config.yaml
init_std_up: 0.0541
beta1: 0.93
schedule: "cos"
Below are experts of layer 9 (counted from 0) of a mixture-of-experts language model. Rows are named router (the router's row for the expert), down (a neuron's output weights, with its number) and show model dimensions 0-127. Each number is 200 + 30 x the weight over its row's rms, rounded and kept within 0 to 999.
After each expert's rows: "comes before" lists some tokens at least twice as common just after its tokens as in all text. This comes from a sample of Wikipedia text that the model never trained on. Tokens count by the router's weight.

# expert 7
router,202,228,217,243,162,159,211,225,135,174,217,193,206,223,218,236,182,191,210,219,211,161,186,195,144,202,224,216,177,246,257,234,198,229,178,162,280,215,250,192,159,147,191,208,201,212,179,170,240,167,265,250,220,181,218,166,183,223,165,184,191,172,217,198,232,152,201,191,207,197,232,166,131,197,186,180,170,196,164,173,226,208,234,212,159,157,215,128,197,201,128,183,169,198,187,166,149,225,181,236,230,189,206,175,184,182,227,217,203,161,209,190,229,207,199,216,241,172,186,170,167,166,182,181,225,180,198,150
down0,176,223,203,165,223,200,192,219,193,169,189,186,219,168,215,208,162,232,177,201,182,202,190,166,179,183,214,164,215,220,216,216,213,262,172,215,229,197,211,218,176,208,188,155,191,197,148,173,203,268,148,189,201,216,249,120,212,167,216,205,209,217,131,228,154,239,188,179,263,184,175,208,130,160,232,280,175,233,244,241,181,208,204,202,200,175,217,222,189,198,210,264,171,167,234,212,236,186,191,168,221,173,241,195,238,232,178,216,200,236,169,209,166,161,259,175,229,196,198,215,176,203,220,179,238,211,179,135
down1,232,185,169,200,181,271,200,222,186,217,246,236,256,188,239,177,138,190,213,174,168,159,229,188,188,197,217,199,184,190,219,168,243,214,218,213,189,187,202,223,260,205,165,220,117,198,220,183,259,185,185,208,190,235,227,181,219,194,199,176,222,178,175,206,144,241,215,200,244,233,178,233,190,193,237,195,212,214,252,195,224,163,178,167,210,196,153,194,137,157,182,264,224,248,247,218,224,192,166,275,193,219,219,188,226,218,222,192,201,265,223,190,146,220,196,200,218,236,157,218,244,206,227,170,185,203,181,185
down2,202,185,237,198,203,252,182,236,176,198,195,162,216,173,209,184,174,227,254,183,167,184,264,182,281,209,218,186,194,191,238,220,161,183,137,131,157,184,220,167,207,241,200,175,245,198,151,157,239,191,166,144,187,211,187,130,205,220,150,194,244,169,193,237,182,169,163,230,158,241,204,219,160,201,210,214,135,172,172,183,212,228,218,206,228,181,138,184,173,158,199,185,218,193,220,201,247,245,195,230,228,193,207,177,249,198,197,165,210,214,214,194,181,236,184,197,196,208,163,203,223,156,197,155,202,198,229,190
down3,242,206,173,220,202,186,221,256,213,132,246,263,244,239,230,221,212,230,198,196,215,206,232,247,175,233,172,241,159,196,224,196,215,234,184,156,213,202,223,165,193,216,176,238,113,199,199,201,190,197,163,160,200,232,192,169,215,178,195,174,171,145,233,161,218,259,215,145,162,199,206,201,180,146,205,223,221,174,218,227,178,242,209,222,189,152,215,216,194,216,192,243,185,183,256,185,190,218,188,212,172,175,174,212,188,180,221,245,182,166,165,175,195,163,218,159,156,159,198,201,238,216,205,249,243,238,258,204
comes before: " of", " |", ",", " and", ".", " in"

# expert 0
router,230,229,208,198,209,240,193,190,205,206,217,199,186,159,173,160,185,188,165,186,219,152,241,200,231,224,165,169,154,205,159,165,176,178,214,203,154,191,151,170,167,175,216,216,207,269,232,166,196,209,163,199,193,203,224,193,221,212,197,202,216,233,199,208,268,179,203,212,200,208,199,155,175,238,232,191,193,178,177,230,190,271,131,213,262,149,220,199,200,201,154,174,227,216,218,169,132,229,214,232,230,211,202,200,298,226,226,236,185,195,145,196,192,203,182,215,264,242,221,161,194,200,212,182,260,159,199,201
down0,250,200,164,232,213,170,185,219,257,212,264,213,183,182,161,207,191,212,178,185,184,223,140,212,186,211,234,186,199,231,220,200,156,185,189,252,184,160,166,232,191,196,180,175,224,199,215,219,195,211,192,172,176,219,214,197,168,190,203,260,192,237,217,189,218,193,151,206,162,157,160,182,251,228,312,195,207,204,211,185,222,205,188,217,207,194,145,213,155,206,184,159,158,211,241,248,149,169,184,207,183,209,166,148,168,193,164,195,239,226,158,193,234,168,155,163,158,167,183,195,242,261,222,185,180,204,155,188
down1,180,195,228,201,199,178,185,131,210,141,209,138,190,196,151,149,200,229,181,177,185,220,202,195,240,171,164,199,190,182,205,204,199,168,159,206,149,217,128,215,180,202,219,225,232,211,220,219,168,201,189,223,138,194,182,194,237,194,201,173,224,208,222,186,161,209,149,215,220,191,225,166,236,194,136,192,201,227,211,212,202,228,210,202,196,239,210,212,186,232,176,184,160,210,178,227,178,218,200,243,224,148,175,196,179,189,172,197,221,198,217,162,218,289,135,203,211,243,192,149,168,100,194,254,183,154,185,234
down2,213,222,210,236,191,239,148,200,167,225,186,189,223,194,268,184,254,175,233,213,211,151,196,164,177,179,203,191,195,217,210,204,193,198,213,241,258,208,245,205,233,184,181,236,195,196,181,226,218,166,159,165,181,210,211,168,213,216,198,173,224,180,127,254,196,205,253,169,234,143,230,263,162,243,197,240,232,236,199,148,226,238,178,211,160,155,147,209,171,177,174,216,243,195,207,159,182,191,209,207,249,203,198,146,208,242,151,213,201,219,205,218,236,209,176,189,236,194,237,265,218,220,202,211,185,182,161,153
down3,247,206,204,228,229,176,186,221,222,270,155,175,213,184,202,207,197,230,161,227,208,179,188,198,167,205,162,208,190,239,204,229,171,214,140,235,216,222,189,180,166,182,192,269,189,208,215,181,217,183,177,200,194,261,182,197,210,183,226,148,219,206,196,228,230,194,274,174,183,205,217,220,246,180,211,170,191,190,195,264,224,225,170,203,177,191,194,148,203,273,233,178,220,197,199,227,178,216,220,197,147,165,155,197,153,159,170,194,242,213,181,215,201,269,177,244,172,136,160,249,221,124,186,227,206,172,195,206
comes before: " the", " a", " his", " he", " an", " and"

# expert 1
router,169,224,182,207,204,144,208,179,236,149,151,189,218,186,131,139,209,216,178,172,231,287,173,219,213,175,143,209,178,215,183,177,145,181,207,171,218,177,206,148,189,232,205,192,222,190,213,184,175,200,215,188,169,178,164,197,200,166,197,188,287,144,204,173,184,165,195,194,219,186,191,163,158,221,206,234,237,162,233,224,190,192,180,225,216,179,223,175,194,189,169,249,268,193,219,176,178,184,202,224,199,222,158,141,221,183,209,195,242,195,224,193,207,244,219,209,200,245,176,237,216,162,246,160,195,171,187,134
down0,183,247,206,149,166,171,173,215,182,175,134,154,216,167,227,171,192,208,163,205,171,157,222,224,171,137,150,197,164,204,175,245,224,213,181,188,234,246,216,252,241,214,197,186,200,216,193,241,195,212,203,230,244,294,208,230,194,165,199,185,208,166,169,212,192,182,194,211,197,170,221,226,168,172,238,157,257,191,218,177,214,190,219,176,231,198,238,195,197,180,258,174,191,194,218,201,161,230,238,227,242,186,251,182,204,225,160,185,158,150,140,269,178,209,185,214,212,216,208,175,247,219,164,196,225,193,207,218
down1,153,226,215,145,199,210,225,177,232,195,221,197,190,234,178,227,149,180,217,135,187,189,228,208,186,167,214,171,171,212,182,221,182,189,222,181,164,140,201,249,212,154,156,188,191,179,184,185,140,166,223,193,232,173,214,191,218,168,182,183,216,200,256,233,219,164,221,185,207,201,177,236,206,243,216,176,205,244,203,225,202,204,217,180,237,214,176,224,174,250,273,206,147,163,224,210,171,189,217,238,173,177,247,210,198,138,215,203,280,256,206,150,217,184,187,189,219,206,223,168,168,182,225,172,250,208,232,275
down2,189,208,264,192,188,243,169,242,260,185,193,201,228,172,191,235,165,246,227,119,187,209,203,208,211,207,222,236,210,167,190,230,170,182,192,238,214,165,222,182,210,204,179,164,176,187,208,188,209,209,264,181,218,135,205,213,176,177,203,205,238,222,162,187,141,180,236,200,169,206,176,227,206,151,193,297,239,239,192,175,185,223,189,164,245,206,185,225,183,228,198,165,213,203,177,209,213,166,228,192,146,177,201,241,210,139,225,224,192,288,198,200,229,181,189,151,215,179,152,218,211,203,241,211,176,219,215,172
down3,188,268,209,172,238,177,200,185,176,218,221,182,197,142,228,183,217,206,169,210,231,205,218,233,182,203,160,206,196,142,193,208,214,205,226,190,159,196,208,222,220,186,285,183,154,207,249,242,192,183,217,188,138,206,241,145,139,139,221,174,217,186,203,195,175,163,220,213,175,173,236,116,210,215,207,178,215,185,199,223,201,188,185,190,237,191,210,179,178,245,181,199,162,229,204,136,185,200,185,171,172,175,189,233,165,232,165,220,149,225,187,197,151,212,116,203,156,217,191,252,212,154,229,201,199,196,187,228
comes before: " |", "|", "\n", " ", "2", "3"

# expert 2
router,225,219,191,178,242,209,192,187,120,187,183,193,195,195,276,225,239,186,214,160,141,205,201,228,233,175,180,226,223,237,239,187,233,182,183,170,224,198,175,243,182,200,173,165,181,163,209,190,211,122,225,266,204,226,214,214,189,184,220,243,177,191,268,118,200,180,143,257,188,194,229,247,207,185,167,216,185,221,190,183,203,225,164,190,219,210,222,246,162,224,223,226,190,197,211,211,161,210,246,228,187,199,213,190,179,201,118,205,176,179,204,220,167,218,199,217,183,201,190,180,237,258,166,220,214,245,205,232
down0,261,197,191,192,191,227,227,208,185,168,199,224,236,231,222,233,175,231,178,194,223,232,177,170,238,197,180,187,234,188,212,167,286,172,243,146,218,205,183,240,192,258,162,165,200,211,171,236,196,225,212,181,170,208,183,165,199,203,153,239,182,187,228,201,241,184,216,194,211,193,213,141,188,187,144,172,227,179,192,166,205,155,201,146,192,179,237,170,224,213,190,214,133,205,169,164,206,214,216,168,161,229,240,243,210,200,226,218,279,217,204,181,161,247,213,182,201,227,213,189,203,282,196,260,226,179,178,233
down1,249,141,176,201,278,183,184,207,187,197,214,189,133,189,230,190,165,220,232,164,157,177,179,232,205,223,205,181,176,189,189,139,185,208,250,223,171,216,240,224,200,208,162,235,192,155,231,200,215,143,159,248,234,188,205,181,149,195,214,163,180,236,166,178,222,181,202,221,212,163,196,212,178,223,174,207,228,208,181,215,220,235,185,183,99,126,160,199,229,232,217,184,188,203,167,181,215,221,211,191,219,212,199,249,151,224,195,196,189,226,199,208,212,223,183,182,184,246,195,223,150,128,189,214,244,243,219,190
down2,192,208,191,229,202,208,225,167,204,234,240,240,199,198,182,202,209,212,203,193,270,208,217,222,241,166,205,208,178,209,213,210,243,171,187,242,192,270,206,232,231,211,236,192,187,180,250,209,246,189,207,215,150,166,177,233,208,174,203,182,232,196,185,212,162,155,209,214,155,211,221,203,150,149,201,236,197,173,140,202,266,175,242,227,197,142,118,233,193,175,216,203,183,166,177,176,184,180,160,177,291,208,206,219,202,137,235,217,219,212,191,226,139,202,201,189,191,192,177,213,212,248,150,160,208,164,180,170
down3,182,191,202,187,193,214,171,229,162,171,159,211,180,204,190,208,137,151,224,170,144,216,238,274,212,144,165,195,200,154,199,213,176,171,260,225,202,162,168,207,213,184,160,168,222,160,188,225,203,168,221,179,218,216,196,188,197,150,171,195,171,186,185,276,151,203,156,219,182,220,223,178,182,213,168,191,171,212,162,243,240,226,213,186,247,203,255,167,152,169,205,208,208,194,243,244,180,238,194,140,204,202,216,201,195,187,207,156,191,182,209,106,193,201,219,202,209,193,158,153,186,150,205,199,230,187,229,174
comes before: "ed", "ing", "s", "ation", "er", "es"

# expert 8
router,184,189,237,242,161,207,214,227,165,241,163,229,172,145,171,167,200,132,252,199,165,243,189,214,240,173,217,170,253,173,229,186,221,197,153,178,200,208,149,208,186,200,169,167,213,204,171,188,199,219,230,188,200,211,193,244,198,218,193,255,249,168,203,221,221,273,201,197,196,202,183,215,228,154,193,220,188,232,213,118,207,212,197,204,221,211,245,197,205,165,201,218,208,243,199,192,237,172,179,133,181,211,205,209,154,181,145,208,168,206,243,171,176,227,174,202,213,148,220,235,117,221,193,225,210,209,257,205
down0,218,245,228,183,223,153,280,183,200,251,192,157,214,161,181,193,183,199,220,190,185,184,245,231,220,198,210,252,168,175,190,176,198,194,213,215,205,262,194,218,204,150,188,208,230,193,236,194,133,203,218,239,165,220,184,215,221,233,182,224,159,226,171,205,162,239,178,169,182,223,211,233,241,251,226,209,253,218,225,191,194,229,193,161,294,242,231,226,184,194,198,247,158,177,225,164,179,179,184,188,211,248,190,196,224,239,253,171,210,201,198,223,212,176,175,214,200,221,249,211,229,150,168,257,212,185,252,210
down1,136,216,219,221,193,202,250,208,249,236,240,173,178,199,181,203,214,176,151,219,199,227,207,185,192,236,189,204,196,202,207,220,206,189,156,229,193,190,155,210,163,194,195,244,188,175,255,263,199,159,222,180,219,218,174,216,227,187,204,199,160,239,205,145,196,181,245,218,222,190,163,249,216,234,209,130,234,172,230,220,184,178,224,208,239,202,201,196,214,205,189,247,172,167,277,229,169,103,160,162,226,205,242,193,217,155,212,196,212,187,167,193,263,183,241,237,146,175,184,216,200,199,180,182,253,210,213,193
down2,154,258,237,207,177,205,213,207,223,194,215,152,189,218,191,187,209,219,221,188,187,203,211,194,140,164,213,175,157,204,192,153,222,196,188,243,174,161,183,177,207,214,257,282,168,237,229,195,222,220,228,124,189,227,244,189,188,182,202,264,197,248,234,199,243,185,184,237,240,221,214,287,171,218,198,228,172,208,159,157,227,231,204,226,274,193,242,233,179,162,189,165,228,215,174,200,205,216,196,210,185,218,176,194,195,189,226,168,177,181,189,156,223,184,155,152,207,232,181,176,213,142,209,204,205,226,224,232
down3,248,165,202,196,127,201,204,195,206,155,162,187,178,280,179,192,229,224,217,150,184,185,207,218,191,235,154,221,172,209,222,181,231,219,207,205,198,176,175,212,215,193,257,238,229,151,234,186,209,181,208,282,199,187,196,242,140,203,187,184,163,208,179,186,189,202,174,254,180,195,233,235,187,211,175,263,216,226,213,228,221,229,186,225,182,225,248,187,217,191,179,244,217,187,181,197,237,204,208,107,184,170,202,225,156,166,209,198,111,159,182,175,217,224,202,173,186,181,182,191,183,180,170,191,198,149,177,157
comes before: "-", "\n", "==", ":", "|", "The"